Experts of a small language model: vocabulary 2048.
Below are experts of layer 10 (counted from 0) of a mixture-of-experts language model. Rows are named router (the router's row for the expert), down (a neuron's output weights, with its number) and show model dimensions 160-199. Each number is 128 + 32 x the weight over its row's rms, rounded and kept within 0 to 255. Numbers have three digits each.
Before each expert's rows: a language model's description of what the expert responds to. This comes from a sample of Wikipedia text that the model never trained on.

# expert 39
Description: Headings and table cells. Pieces inside wiki headings, table pipes and sports or motorsport tables, such as ===, |, Championship, and the at in Smbat.
router:168117183144134072117157132121107091066105124150136132083133084142121113104109167180124132124128135158133078142091133092
down0:118135166161126123109177091187129135138143075182059151181089118137110105094147069108153144165094126092143143123139142142
down1:111085102104152100116089182089154121111139120190119169126100169100134113152130143107116103132117083188131146134087129171
down2:206135128078129167144149057110155136196097106120138163074087155108056138065123160154070160111147129152140126097111213131
down3:108100097094115088069141106136130097128138142164191110152178125147144135125148121100146144116134150143143125084156080128
down4:196147079085130127135183214140118123161130170107110082170110108110192142095141118132168145099138128164157169169091112162
down5:135124183187159117070128080175089079122113135121116173072186142164126165077090171165132124171096155118206110122136194189
down6:138128134127076099106097154077126132127149143133168132152103067185134145151189115147084132074130128139114152109123120090
down7:156109163101098086124149162110108163120174103134178158131152087068182135129147144103163135149102165113145148115113122142
down8:126154145127097159108136116079119118124114104136121064145112134137158105082157103105126141152113131151102133176105119126
down9:125127171136107153147031178150178131167143152050180151132159137111108151153102068119120137100057173149096169120147132128
down10:111122093108099179087071157121127141152111141163076081108133118188116137117192093089108179101160114199138142106184107209
down11:113115100177145108128205165150147079168173140101093169138111134118087173158119120142148129101104145091111165117054115112
down12:074096121101150089114160139121129049112085127144100138143106135197122076168249123092089118173159129123147182111088118162

# expert 49
Description: Taxonomy word pieces. Inner pieces of Latin taxon names in classification lists, e.g. ce in Pancrustacea, id in Tripterygiidae, od in Arthropoda.
router:145066185100143094069147188170097125110115136138071129116107102110112112111090138170103060092120167165157099125113113115
down0:126115115122091141084139122164129203113128155129131138133133151078156105150059152178119108129134130071123121037117142166
down1:129143099194116087148142112082130170083129153150126120161117121081144167052099119097144115116107137107110118163102100151
down2:098100152111119156091114137072120101096121120169126131142183176113144055108141144106113167058072116112089139137112130094
down3:155197133145105036124171106143133141145079113135164012164136129128127192123141148115107192112111104141134087162106122150
down4:132126128114100169133132088148101123155135107196074134108179181134132136055163123111104152137114088168110115090076092101
down5:128153107093164133118160138147146049128158097152183117128155119170175134137094149105141170190110139158083176186076153187
down6:151140160157123108163137092089107133079158193119132098152071069144133124191118115125139100123161135159103146115108184130
down7:122102103074054156192172080123100143153162143177111093134140089148133111182101097147149124150112097118181117163160057172
down8:191186132124121153122165082158143117165131154154169233097103151150135095118159151105076214119139101124145125138139147127
down9:137175047121091159125153137146188098124165065150140096104171081148150084166123136115089136092145148150136114086131157121
down10:178127099103130085078152085121146128115128056171154148079137130144150084092075072104109128143122093135142054169162089156
down11:126153169192046108147165136157086119160140119116094088134047116148093133119081153089128094179156122158152121124160139166
down12:170067130121110133105165117125145181114146157108119100109159181165092077143114155126151063155102136144111135177148142103

# expert 40
Description: Word continuations, US places. Later pieces finishing words, like Col-or-ado, Buil-d-ing, elabor-ate, buil-der, plus open parentheses, heading markers and line breaks.
router:135113184111170072084165170134091122090099156135101124142108091060093124113111162145134129103109167095103093156116129143
down0:106156086132108141125108122134107126105153089156154120131099142081131151137079114077075104139192086138097147128147097174
down1:125132104086111113132164090183092135153123115148174126118077098112101112124088144155088158115142106092092113148176097153
down2:116106151124136169174116097186160072189148077188165209148128107051156166116147167135142070128130106091132115107063146063
down3:174120172194098146148109187098103105128129088131140094091166110084145102176109085123162152131126147173153089101132169168
down4:156124161162137140099138160153117092071103081101179157096128118144121189122124147140135127181117151131100159131061127162
down5:128104124208097149089138105099098121105144181155191124128160135138131143105132112116091133072196115191077101067123117094
down6:157151138151133116153176100148126139140109146143097109118084110174173142153138120124066172162172093205124168116104121149
down7:119121088116081086109111117119140133184164162170171116127125126179102107128104154173077149139118138134106113094079112093
down8:130103156046169123095150057095093074170120109192110102150122122094176080122124081082105160152077115167141127124124147096
down9:087195104121121108116169114202098176145097105160119095121066116168101122113134152116145174135119124162117113153071182117
down10:157128164191152088166069153093176103116139167151141099103137178099144116224110090195126152147155131124123127123105118160
down11:104131135081083121093133131118148117179131147153141140120092164122092107071090103071113159154191076147167118153128146150
down12:138177143096132106058082173139137075161168123131142167151147170089125097107153144119112122137153089113125123156116121103

# expert 35
Description: Word-start fragments. Early fragments after a word's first letters, such as ta in catalogue, f in manufacturers, um in Volume, and capital F starting names.
router:142112165120147079103153170124126117091171166179105091121111094124116071103105110116092149114132150151180078142150089123
down0:123073083119168122061171100107165154133130195109086157153105109173125126161110145147072130114153170200112136106171159056
down1:160171150129133111127169121145056118126104139075096124161117108181101139156127158167170138077130141148137153132119131131
down2:102105095094156132097109118098126106122128179162092128089155047149170147141124156163125160172225141090089154116075130091
down3:168141152102121141092146105108116098114104128139127148137158080156167095156096144135126177162083156089118135111105139089
down4:157158147123165119076185109153112102133164110163120100173080116079070120108116156138116031112127161068110160097153137064
down5:102087114140139189068116142105170129104113159134088138103109200103198092140128106141191102068120121169132136097086119145
down6:126108101082165137115155129137158140097126155137081129112169189123136144170153140125130073163123187089151140089137131095
down7:181082051123092097120108133140139113157126133141131099187142094134164147116125092050114121169128171154126140115140177162
down8:140121109101129111111124178152172179161099199072115121120136139119176163113066175097112129144107127152112154093160182133
down9:152157080099102123175169131111128124126154094148164080144081098091118145116171126135136107087095092105139139137193156121
down10:108095097159116103174147106175115174139126114197130111112107114150091145163125162139114106114209132081119141086115136102
down11:100211124156127130139155161099127141105131059088140069081145140148118151135128142122095164098154155173144148094112096103
down12:131100091153142110125160077153073099140105132134142156121149157182119122094098105176111109110101103137089131136168139143

# expert 26
Description: Inner syllables, y/ry. Middle or ending pieces of split words, especially y, ry, cy, or, er (C-ry-stals, Ivo-ry, s-y-nthesise, Al-cy-one).
router:174093171078188109106171101160109125132109134095106153090079095119086081089096139144115112121105173125157112120119113108
down0:095169134126117125144105151131108100096110168063168120149149128135133098146102149134156078104116071131116154150154128070
down1:124148156127154079173118073156080133150119120077084124107217127111142125085101074125125121153123111183114172166126119179
down2:123129117131146173102114083085164126109140186101119134141113173162119148080160117212140093134121117165112167181136128102
down3:095171113106158161169160153130115121104056078162081130119147118131153130134096163097116170058146089146094158153117171119
down4:119153162092159128104099098124144151065114109134145082150115122138127108150122131043102156144126113133141096175180091175
down5:123133162076167069091197178155199078184139058131131147144148175135165129150138136093139166103125142115097151194110101127
down6:073149160150063099120133056126103105124086166135153220105128093075137144144178113102118121166139106162119190153152118146
down7:098199137142138143102189126141120173155148144137121098128172135164077112158091125096104213081127063148139155126124119171
down8:090136176172187153093047142164170140168139138159108134080179109134133093090113091169139151127112111108146133064146140125
down9:123133077155070152172092106165120175157078149116104097113118113174157125177117119182153170162135070153194109127190139168
down10:186088100129096156147149101086138155080120142157092076116114118093157132140162117134131175073125173133140016078127232131
down11:125123183123218151156175096111148103138147058134084094162129185121130174147118159089134034085134129139139153120170172139
down12:109128134069140155119161117154145179154101170161167162153164133165092075121123057122152125068081160119070130130125126092

# expert 34
Description: Common verb/noun stems. Stems of everyday English words, strongest for office in officer or offices, also use, design, support, da-mage, hu-man.
router:159091150108141119115184131127143083092112179149117108133090062097089110138106137124118119130124136173117107186096090100
down11:157104142140087164138137142083101143111101181153032149092157142109157191121153127157120179206149149124102130147149138110
down12:146166082126109044132140134123150140145101087100100137144128101167071084121156098176075117146120155137100164147076110160
down13:074122127064120096164083110140096144147136123118145108143191075147156152125163158112136095153103113127155132145108146162
down14:136158132111132073058137157151157101186170116166144132125160142120100118079145101164169168126106150132121133108160155193
down15:120120176107122131138125207120144180109163096092149164203131137115108128082164120108115151120140183047100129209096123128
down16:103122067167082140111151156130109135197111053123148137121127125184131150100145093171106146139164106134135127148115130084
down17:164161119159136089088137131171132141112106115091190098125133110152122114122156051159078123135088102104136128139086072056
down18:120149156110140126130161106114121109078174141179118155111149128124157199124110149171149174140089120122119154160154128080
down19:139110142111187132114098157125101158106087132108129128126122148123140142159093095156105065112101080099140115164162138103
down20:127151153113139143132155173112125154186172091094168095121146091141170147107129143137164077134136119106160092144110173186
down21:165129103101156158077169112150192097166096136137065083122121164132167122154130143110146184158112108094127125114186156099
down22:110128141150138154139174139126114138116093122148106153140165170121104139197113112147106104124137081098186080077110189135
down23:111071171126124123099106207144131134192112110117132059116080115180146118158156132134200123101072164053149065108129137101

# expert 48
Description: Digits and numbers. Digits and number pieces in tables, years and measurements, such as 000, 98, 1.609, plus some pieces after a capital H.
router:160083151139196112148170153144118088131136170135108084137111105070086106088097165182101066092110139151131093175122091125
down0:149138120096131118155052137133143120108181070141172122154140114104087123145157138133107120105136167038102207129178044147
down1:188080162159115100103132067147154129142092143125159086151140121060110089143153054125114158128147103099132098113171148125
down2:106109121094191130182141209179129146108090090118128088155135167102144166092093158163077125148173142130170105157120091130
down3:123124107160162123101103113107187144139104139163160141109221117084139151078112061153164136137146127143125156093103116142
down4:121093117124171178067130180182147136168151146179123143099122118123162083127150135137145147146079110095141128124154184172
down5:147110209152110158157185125135116149143153142117093162159101139152090151133146122043090135113153176178098147156084141151
down6:087135096141093166118130116175096157088130174110179123127155113111118089061147105168107160120089196182069087113113102093
down7:106137117125136102116078144169091155097149075112170156125103140137075106096178123164183155130119122078177128079150154119
down8:112118188122162059112085112119189131127168185099052081173138146148107131183213136113111080112140086129058176128195128133
down9:115153146175182214068102122116146123190099161160156137095112136120119094197143066104156161160166110097086165128117152094
down10:143068090141176104153221081142141132154134117164196088067137055169142155124100125156101149110083092103135151118186166107
down11:151147101061194148125127163056077107112132147084134155077182070137128122108169135076091194079135083203102164100110218135
down12:104113095071082185062123099127113117154137186144116141130098141147078146097137059089101143109149135136131141193080128049

# expert 54
Description: Sentence-opening function words. Words opening a sentence or clause, such as It, In, The, However, For, plus also, not, describe, character.
router:190085208100149154133189195172102123094109159139105129135109081093112070115127125134085134092129154119170105209081075129
down0:106141123136099115142139208158112143192147152142179148065128125177075121116132125153140126113146127149114141101092079122
down1:104123136147104141140142109144128112058098088145153132123069108135068117143103094129117094149132060131098143126125126130
down2:119151164133153088136112069139089124092140213155122142091095114118149136127142109127147046113115146128098160161164062178
down3:107098116137132100147089123146135096050095115105097082149135172141079111173078175173126138196124094132119088096120098149
down4:067175155108165087129110146142097104100135139067105117189141156093149110137096115141168077111164144143110081169119103174
down5:121169131096141172135138136141113157175123087088211094100120080090107089170155117100119161082079108114158165084131205138
down6:130118078170125082114164140077177134144156125144129167193176157091122136148047110077115110121152093121079095126174129148
down7:081110105113130126135063157084119169117139158079150166116148149155163137115132153105130109175163194139085128095117114162
down8:102153130138105151126111127135129107127116104130097173072141120139150126065138148097107102071101129147121070142157112194
down9:114118120159109136125172083093123102087143156136149154122107150094125060149142161053100028121119118076073109146131094063
down10:093185151123125102097130136123113056160131171110101140160175143186103090180164137077182139132121101124127154129121147080
down11:121126115167139114131106123156129201158168174062109171103129097201102132151060152127138105154097167136101092063114130160
down12:177183118105073044088160139145122207108150186144155114109163087134160057085091143158143183153105162144110149152147127169

# expert 27
Description: Verb and noun stems. Whole common word stems like back, play, work, return, appear, and first pieces of split words like s(atellite), be(low), ef(fectively).
router:150094141094148115126145134161081086140118154128119160087112047112110083119127160125117107100080165171156094163118107105
down0:154123187105104080105140088162149128115076120115126146155176164177184106125130117151117129103151102110100172154127100147
down1:143121149166094153129125134103136143153115138147182078086109131128134037132159083179134151107138088063170081124148091111
down2:168137163130128151161151125155118124153139127093113131077104118150183114106110109179150152092152074143131166178084123127
down3:109150174136171136153093102142138082103111075139096145181126063139127093075098127118138104146141126127056093160139122117
down4:137113073095141127123156155189148123151081099106173095125145090094116099137159155120112191117126120118119110127125106112
down5:132161090157155147131169160117128136172080100151129190145096125138135086075101080135160130098138174113137129129120151129
down6:138177077146151113173152163159167165095124180113109122160168119108136152111090096068093132108089130175080118135164137126
down7:067083118165080092113147116183152150127124150148105126167089067168092140101133093104076159139081079052122076107151100131
down8:120105087096109117107160041088132141120078162143158109136148104142179155145096106161061123099091151123100133097177086147
down9:108167093168085170142177103110174151174093115128105196064077138159111160122129099122082141119138161092130068074118119136
down10:129143149149101150159099162112139124157130156139119089095162159104125122117095132143172093167074140182117181100206112165
down11:128142131076137133045123151176126135153122089072174137141217166104168079065092132124141103154112138120116136120120126128
down12:157157104165111132060141102107147153169111164115150119147155094143147156128132089103115126116097176145074141034136142132

# expert 31
Description: Titles, bios, release facts. Tokens in article openings and film or sports listings: first-name endings after born lines, years, scores, and verbs like released, published.
router:182090162132188091100204172156110090100134154127125084108101101084131118105104159135101087090146214164148106157055121082
down0:095162159164107157097144130111100104168140126171126176203136143162178077138128153147160127064170168133143168129178110112
down1:171126160159137099109132168170138103135118148150109116135109136110109109094136147094159183076113133120100105120118123090
down2:075138153138109124134108088116100110108144097176131122165162161104082214144115138126153126136160161116163109186196127102
down3:118097118078117095062120135141131133142154068116124137114121107169074129138170123104136145147098086170186116075091127125
down4:077140103090151123144132108127140030086124170106135169129126113087148179148063127165160167136145146065112168073116129162
down5:142168105165073129152154144170124177111091093160154184151082177125109070065112115097147153125168066094189067141113082080
down6:105102148142144102144185127101135150158126112097117153154222160148142123128147122131123143099122085132096150137190077156
down7:069104090086197089113109115122128125163144122174161133103117128176127087105156163151075148090078148189143148092151163158
down8:148101083161114113109173102132162204077161122176162179118159144057125105159159132126136134151143164149141121111148090106
down9:088074110129160156080170097148091070148143119170108181177151143107129155125109148111140142102167084130154035111113109102
down10:145109137120148096159157110178145156123105098138147120161179121184163193114091135162084104158142150090125129120182155164
down11:093163152157132166138093145136167142106091109100110130138122129167187179094122103130116132185133131121158151157131170142
down12:139106109111131105141138149131131152145120180152118153092052113148150095174130118143108164074141175129127105080132071158

# expert 52
Description: Table pipes, name letters. Table pipe and dash symbols at line starts, and vowel pieces after capital letters in names, like X-a-vier, V-ul-can, Qu-al-ified.
router:222112118084165113129170143135107109100089191118088199103060086108122112082119159137111097119100154118165104128133100094
down0:179120076101118165112148105094119202073160151092139099140081093123104161166134146204142179181110138189104101146139147141
down1:166092116197170116107143106155114135071114138130188128124158136124190126131136136077158120141174152121164134126105141175
down2:072137117144099098136212131144105130140132169135141147107121138121116103147076162136184124142076145139172116134100137116
down3:143148102086143122144124169158146110153115095126136166160184131133181093138039113122129101048107126144079160152121064144
down4:159106086115112182140119082166171076164132105170160125174163165136117078110108170168130115088166125147111137105160154108
down5:112175062099097162137122113146086129117120151154159070128099128173131165131109110111194147118154110135117100130135103177
down6:047122088136158082133132129159120125186172127169099064111127089066113150120151155090172159170177126188170164068108156118
down7:123175163053132146088170119110128158127083099126173137166140129174082113140152116107107063134109147123114169059170092106
down8:135091148130138095091124151073067152131116123100133103095109132088112081093146150096139179210165202128146147144125107093
down9:123150128048100102131119129141207149138134117157075115115080120118156148151116104108157126097106082163082119046166128068
down10:089137134071115097164085149155129124147107161077177133134120123049121144115147149167157091119108140096175090105169121152
down11:116125071112143164095105161078130128205192167170155124190163093121135137124176138114111196126164083090154138089125162096
down12:153124121167129134122134096089163172169103104159174142169105115159135122170103115139105136134114091073122154169111178088

# expert 10
Description: Political titles, mid-name pieces. Political titles like President, Minister, politician, plus interior consonant pieces of names and words such as Goo-g-le, Ronal-d, Califor-n-ia.
router:132090136113138100112188182136111108147098128114113069109077087076069113132132148135126116111110157130183095164115093113
down0:116164170077121155094118097080144097142142121145123033151135140122113176202147096121135098098083143085094158187141128113
down1:095142129163147179129142112075136138127083095095181121146141154115120151093161122173141117098064131095148126143117110141
down2:071129124191193126062159143061127082154188119127144174130142122114077162131120096171108149142122186085131132109132205122
down3:095119188109099098082140180145149089185163143149145162170099063161162092122118078131115206118125129171164128072127185108
down4:106095108117112088106128081108109129173126141184091119113095179122133154099084109111108171134068119149126115157174099213
down5:099151149162157094112119114131167077177123092135163050153130202108079169137122131131191148095112173137150170060128140053
down6:143167130069139109150217162131102166116115070133148091115116080146138087122102132117097145125148098097079115166130185125
down7:206162115149111147097202149162116173165122156157141122110103130131105089073131108131084125131098118111105152165169065152
down8:102125116166106124174123144149198109133131125084133120132110163128153125104088131209123166143147117094159099136195112100
down9:154173147086121097134092145079180111145154097082112141069116154113156091131047170113083152107180086101094182079184173094
down10:127105149124104124111126105118103085111180181102133135087168126169145145151128169155106096136104159087158203149161114123
down11:147116169122075142167115119208056172099152191115154119127099137126139173081172149100100112102163140162129124087106158140
down12:075121177133173124126145163111118131149178114141158201186145169129170094126109129101120136161135151091101153173160118192

# expert 63
Description: Mid-word name pieces. Middle and final pieces of names and words, such as t in Magritte/Smart, in in Painter, plus " of", " president", " public".
router:153090146090157089114214213164090130065099199145131122089095076090140110130080148171109101133121142122144109122075103114
down0:163105173159169124127060117116101122157147123127126146123149195147072117151132077141219087137091154134138175061142127138
down1:144164144164100125069152156066111141114074162120151122175130172096147106161155112122113167139111132120123103145131088134
down2:124155157117142093156058072227120145127122141119135140069116123102117126142143123092165184109093131157126126121154095088
down3:172127113156092210115118091106125156109140096094128095122153160216131189128123148153134116155161135105113107108123172146
down4:092113093113171109142110153121144160110106106121082155116122107169152116131198125092094105154132114164160091118131107150
down5:148134134159111119145124143130134075145186162153117055151145156070081113168107154119163142124118163108098079150100137103
down6:111116090124118109169135149144198119145085077102157121142120136118118083111142156123174156127144101136054120090232123151
down7:125177111233135067110124150111096129117169123127106140135032051172103171146130096072148117151122139128110161097094151154
down8:119114122145081157099097175125104098119124061168148087140115093078177121149111104129061155114126137120116111127148076139
down9:105140110061177151111140103112157103149151150059120114105132076110154110131132128172167088152121127141069144100174122115
down10:156146129151101106054181158132144180160121123072181119107138133148174121144114141065058118115177134175050157124176156141
down11:158123089141100153123125161115158123131129166090160045123120142104130145092114096206108053114163093162120108101124065112
down12:159115148142080134132083161138138116181153117128155170160143164199139159148106159149140096123133118059161136139104108142

# expert 60
Description: Person-noun endings. Agent and plural endings like er, ers, or, s in names and roles, plus nouns such as player, director, coach, president.
router:196094187092170063114214159154036065109119169113117138104134093138102098116103137151111094081138172167165116107122112073
down11:108106193147108116109131125143143150148122188151139095109103128120086136178144082091144145095085166096139062119111096117
down12:198134093133164122134143144116125116104139106122126109131136125142159119095054068129097081125133185147090135145101118175
down13:162123135171102166104138108166171162110116113162098150091173107146118154126149172153158134112084164118107134103132124086
down14:116104142086141124114172150093151147110110171107110176138046109156052154111140112098066123088153115117158147170150184105
down15:100065189123133076086126103132069139146129057097055147151146181161093109108107108121175105102125159144139148132108116134
down16:106126102126168104089134117160150095159150096148112117098175098138077138161141140136145130209048086181112108162143076119
down17:193110165099136176060089093133117121177146104138169136112062157125142060188159100141119156175102055104154166133166092122
down18:154097163166119167156130150162145124100191177173126126119108105151161141144107094164160103128139169121079080079125139128
down19:096103107171185140140121143070197119121145147137103094113113120163161174184101106157129112090148125126114072141151155177
down20:106106148139172197067109132170179162175130088141137101176146128138101190119091091146136124126114159111138145182185124108
down21:112153082158122080050214107106161113142125103152079143150064080130118094134122127124122158252133070134108142137076145120
down22:067191119199207141107110167129150138191184170198145193115120201081117148157142126139107117077154113161134109098126151140
down23:076096174135066078101124174124124139079162120120143127178151150077092096092168151077136146118143195010133140115139159147

# expert 14
Description: Word-initial stems after articles. First piece of a word after the/a, like do(cumentary), st(udi)o, con(nects), ad(jacent), plus film and album, mostly in music and film articles.
router:140105157100158139122173174169075095103106161162117114079101057066112098108103171159137103086084143172144106161117099088
down0:090157141123102111093106161121164125115155164177132107067158141127074106120088117084162151056116099102116168084136104135
down1:127077125118143149144150105100113128069139190114159148161074093072091088127143139159101114119103153135107112078230082117
down2:131121147191088165079142165102119113054086153165128104121165091116102171146142103185118141139147164177088115119121142144
down3:167102095077134175147117118077159125142180153174093102176099104183164145154155095103075087121116154095103140165182144145
down4:107099122142135120153094168121191136158184126116225115152085103177091107118089116163161119088162157181093112128128109124
down5:204128132087124121139103073078162119149194117104139107175112087091190096121111091144128097158120161098108190091158184055
down6:176110099126128160128062128117090154127098142118063068089097107137148116107093114135087167182079110124116125133124110129
down7:134161113132147068093169056091113176134108053125174115136122155109108137182127173159090101085155153181134121158121143112
down8:221125120139106142104158154093108198149080146094112090143158159147164133107074100137035130162127161136087140122140130181
down9:131131138184143118105129071095105166089135090137131101100119122150133137131161097177136084155112118115146098104099161093
down10:124158154113151057105134116109173098114050150146145123108079149083134101117123081162135153078146153127088118134166114151
down11:149056125105109119080123172071130094119155138110144122204173120129139123152154070171135120133102124089125147136124165142
down12:128150197101108147090130063136133126200100122118112126093209139150135104145174142076119149150060147095111112095103124107

# expert 37
Description: Mid-word noun pieces. Second pieces of nouns and adjectives, especially re in Greek, plus suffixes ation, ment, ity, and abbreviation periods.
router:125102189154175127078188159183113104084113118178091098151072094089121119130073103160105072090089142142149060123115068066
down0:132171163145121121077069146098113096113106186169141145125158131143128110111100113124161155134124090122171067091167133104
down1:130162070093102179141138119147099101106127171133149094088153152091147129075149079087158145173126071150142127172077142127
down2:178166130114091140138120163082145093109151212153134118151129118110071114122104128147108162136050088138107125046134114155
down3:119119110187120176051133145117164144136109082132125117148109165118194112094131176113145167122128138191178158136161173114
down4:209111133148115164179136086090119136103125136138144140124103164130142126155137110113119110146138188133158104116160160115
down5:150155172153147104107139098082182129095097060094183130100070130124156125184110120117149128104106160099130157092144146149
down6:146094162102180079120112143109150181136139123117089105072152078101127165103129165111177201091160174137125121109161158066
down7:127110139134172080126157156162120172223134156106133128173170156059103171152132148134134068200110142111136088123096135138
down8:100115162079116076114168091094071088125140109177117100119075162127121194141115137193115183135146206115143198110133169100
down9:125122107118081119137137132095152167191138074147112129185152136157152123127123106072150079082099121115069160135134098117
down10:109112136160147112202106124117146140123154113154151116104128139092056049188103145123167126114153164153165065160112198091
down11:119158158102109102114164103099108136177150154112159109139142172077133095118173143152108086137155172143117116132101133151
down12:140114159099166109134117091114142081197095104086071179134130162119151068145123088185143127130122167038124099124168102124

# expert 6
Description: Foreign and odd characters. Non-English script bytes and diacritics (Cyrillic, Greek, Romanian) plus mid-word pieces in names and verbs, such as PROSITE, Somalia, concludes.
router:130106177123135057091172171164143089122138132157094137106109130106118114137094118194111113123109170147165098148088126080
down0:110144167151098110183152129038108176141177105156145115167159170214118143147130139165136135115116169143125082135135163117
down1:170145097165131137140152118144093112150102140117132173127090097125160104108118089106141122098183146131111156088142148115
down2:192114107133178089118156106083109139095109153100123042092105106161150099090113158081143144070101147159173124139133129191
down3:102105128112158106093149114123168178100149095163132091155121124085148129185153128096198152107188102136079119091085154215
down4:090146171123108104112088137102174163186078131116091120110137157093160146098123164074158093115130117176156142102090153150
down5:099117122115148092110086204131105150132160116125115144125087154106122135122131113082070101076065124043118098102146192152
down6:104128098121097116106126133108161138099101126185117103155107137145180129139118075118108150094140127143118102146106135190
down7:102117039100199095099181171137111098123060054160142165123175167139059133185105195121162078114109189130165123135146192134
down8:113143093132139115123123167152089150133083196134162193129155120140154113111126203156094128027121143109077112163150133165
down9:156158092158121088158137090145121144159101083117100098108085125164166163104093087095115156145118130149123165131179119154
down10:082114116127115077111165109156143159165072170114144130154135185117129068043114105100152099189139153129097157147062096141
down11:086119171146101143160126087171072138079178184150149107135058097181101180097160063145132110156133154143086074092192186171
down12:166162121164105110129157088144107102102107132108151117137141146116091150136158118116083109184133107116072107157095094115

# expert 46
Description: Vowel-final middle pieces. Middle pieces ending in vowels or -es/-ness, notably re-pe-at, Re-pe-titive, Po-pe, cong-ress, plus words like father, River, business.
router:114112154066133098112192166129078080154108140183136089111111082097119084097103142143083150128106194130133108151109136137
down0:204128115134139137176150165133155095119090135122122120080089123154104129167114163105133158104104139141108134132128088097
down1:124144164121169111064134156167148174156187157086176102198121110161125132128088162138164163120185190124164129098098137139
down2:105121106082179109134164165137219156151162113095162134112171104124173170179117120125127147101111141131164144105100111135
down3:207152120120155176127127081081135124120149090134142137129125137145104108137102137162107096110150107149132138131114144127
down4:146089091123131127134104171121100143151096126140118117074158131145125187183089126155180147118119112113161111135138056136
down5:172107161120166073137147124142146120125164114099153120175129173193129101060095078093143155161137110124110095121126151061
down6:088132184134155106121113153121152150137154207121118115143117136132137135131114145189168107102080140131156115074135132153
down7:193100125149139132120088119154155123088113142122117072114121113103127100142134134141172125134132151121127171144144074118
down8:159116119087088137070107121114201144162112114110071135086130118082155164113112126110180150149094150106134106075173154143
down9:097088102146101183127130101110148172188043115127161109118093118086120125115191149188132115148125091120121117134117134150
down10:114151133101138124121173092183132124163112128163081084119112085164112140112103123111122139167063104174112149133104146076
down11:105165114124076156107100102161138185135068110159165136119116118132158103146160129142096118179096091108138082110104128092
down12:142100169109079132114120115164145115141100150166171138111095217106171149087126187112105170124137156153083131129108142113

# expert 42
Description: Word starts after breaks. Word-initial pieces after a line break, bar or compound start, such as cl, mo, ch, b in Blechbläser, plus accented Latin letters.
router:175081177089117109113161160176137092095105170158098155124088096127108112129149155142126091119115164149163094142128109109
down0:103098128181142116125088111141127158053094077151096126099094140166162083086141093152121180165132098123093072082145110179
down1:148154158085104147126121148113167137163126146103128112154131147117146091180090123079145126153106105125147129101051123169
down2:172122178107134086105118105153139141148147075135134093124110101106086161115161147104082139119129143141111169181113102205
down3:162140103132123126073134139078132119115113138157107148142166115067121107113204186112123160160168130122146077075074152165
down4:154139116157094126154125087128085164116123179148119089130091156105092159129130112106133123172044171120149124132112101121
down5:132106103088068192120086176097075170162118135123146141165141109119146128092113190093129108136124118102102080080100105107
down6:119099056143117166172157185112145107199144100140073102119097161160149121137127125141166148167136110151201154053129099136
down7:133131079149059141090077080111124148127157151110168041133187180121117149113081111152139094118150092073132097136125132127
down8:156140082120132094107119099154117111093087113110121132111141147148099139109146164165199110128083135108100156133122190161
down9:148124152151141090215134103107168141099110086126173141097149079092120098084146149162192146123166115108111084139166146109
down10:144086126088105183066085134143104128114075179148129156168142143189151149121093144154144117182139179144100177165165155185
down11:149163206187146108164068125107111134121128136109147116184181100187101115112130073159104098129152146086085156100105115148
down12:151090047120115120121150120137133218156138098166150119085159107124115107158140117147132092115101130146085106090131092162

# expert 61
Description: Inner syllables in words. Middle syllables such as vi, ro, ist, ic within words (environment, positive, medalist), plus Roman-numeral vi in statute citations.
router:198068096092145097119174129117065094104068193176117108083088079068095073109118160121114108105101155207100124126128082081
down0:116132171165092166189133103124124166121057130146126139066139099183111183200152152103144080152109120078079130141177127126
down1:119113123128119173057061129117100104176092123111175120124129104134100105093133113120130135083136090090120090126098174165
down2:122124120082121135117129066100128135150101154133115112126133114123168145123155127081114184180139106161098103135140128192
down3:087100145177096192102151126194111147060138132088153127175137131073114158118119141143089130098080150145166188118179127122
down4:093145174134088142156182111126145136069127133093107092139141133085095112096143100206159153098102077161194080108158125134
down5:130110149160139154117139109123149104152179061129170162139118138168164109150098071125134121096161160123153145141115100099
down6:151128160081123131071135057112123155098157137109114114104108074133115112147169095146188069111099110095128133132081161093
down7:121150177138095169197104146161124107165146108069050078184105067139087119173141113171113156138072105136142146125093115153
down8:183165115134146106089194176113131121186167129115184123095122106116082127133145096143114146152152166094143111123156117171
down9:092190128146158145162164156146198161143126105108128131112170081181144071153174117152120131125096102172186096161176170146
down10:127107139133122068087151191157142146140155157097151100158164122170135142127087109098102182127125058159152056121111128124
down11:081094148125095127141126102189181170180084145097173185141123110078090110159112161116153130149150122092117124116116166151
down12:149136106091143084169133134116107133149119098089112095139117152161112142075152112179178115121154078149132116123169116086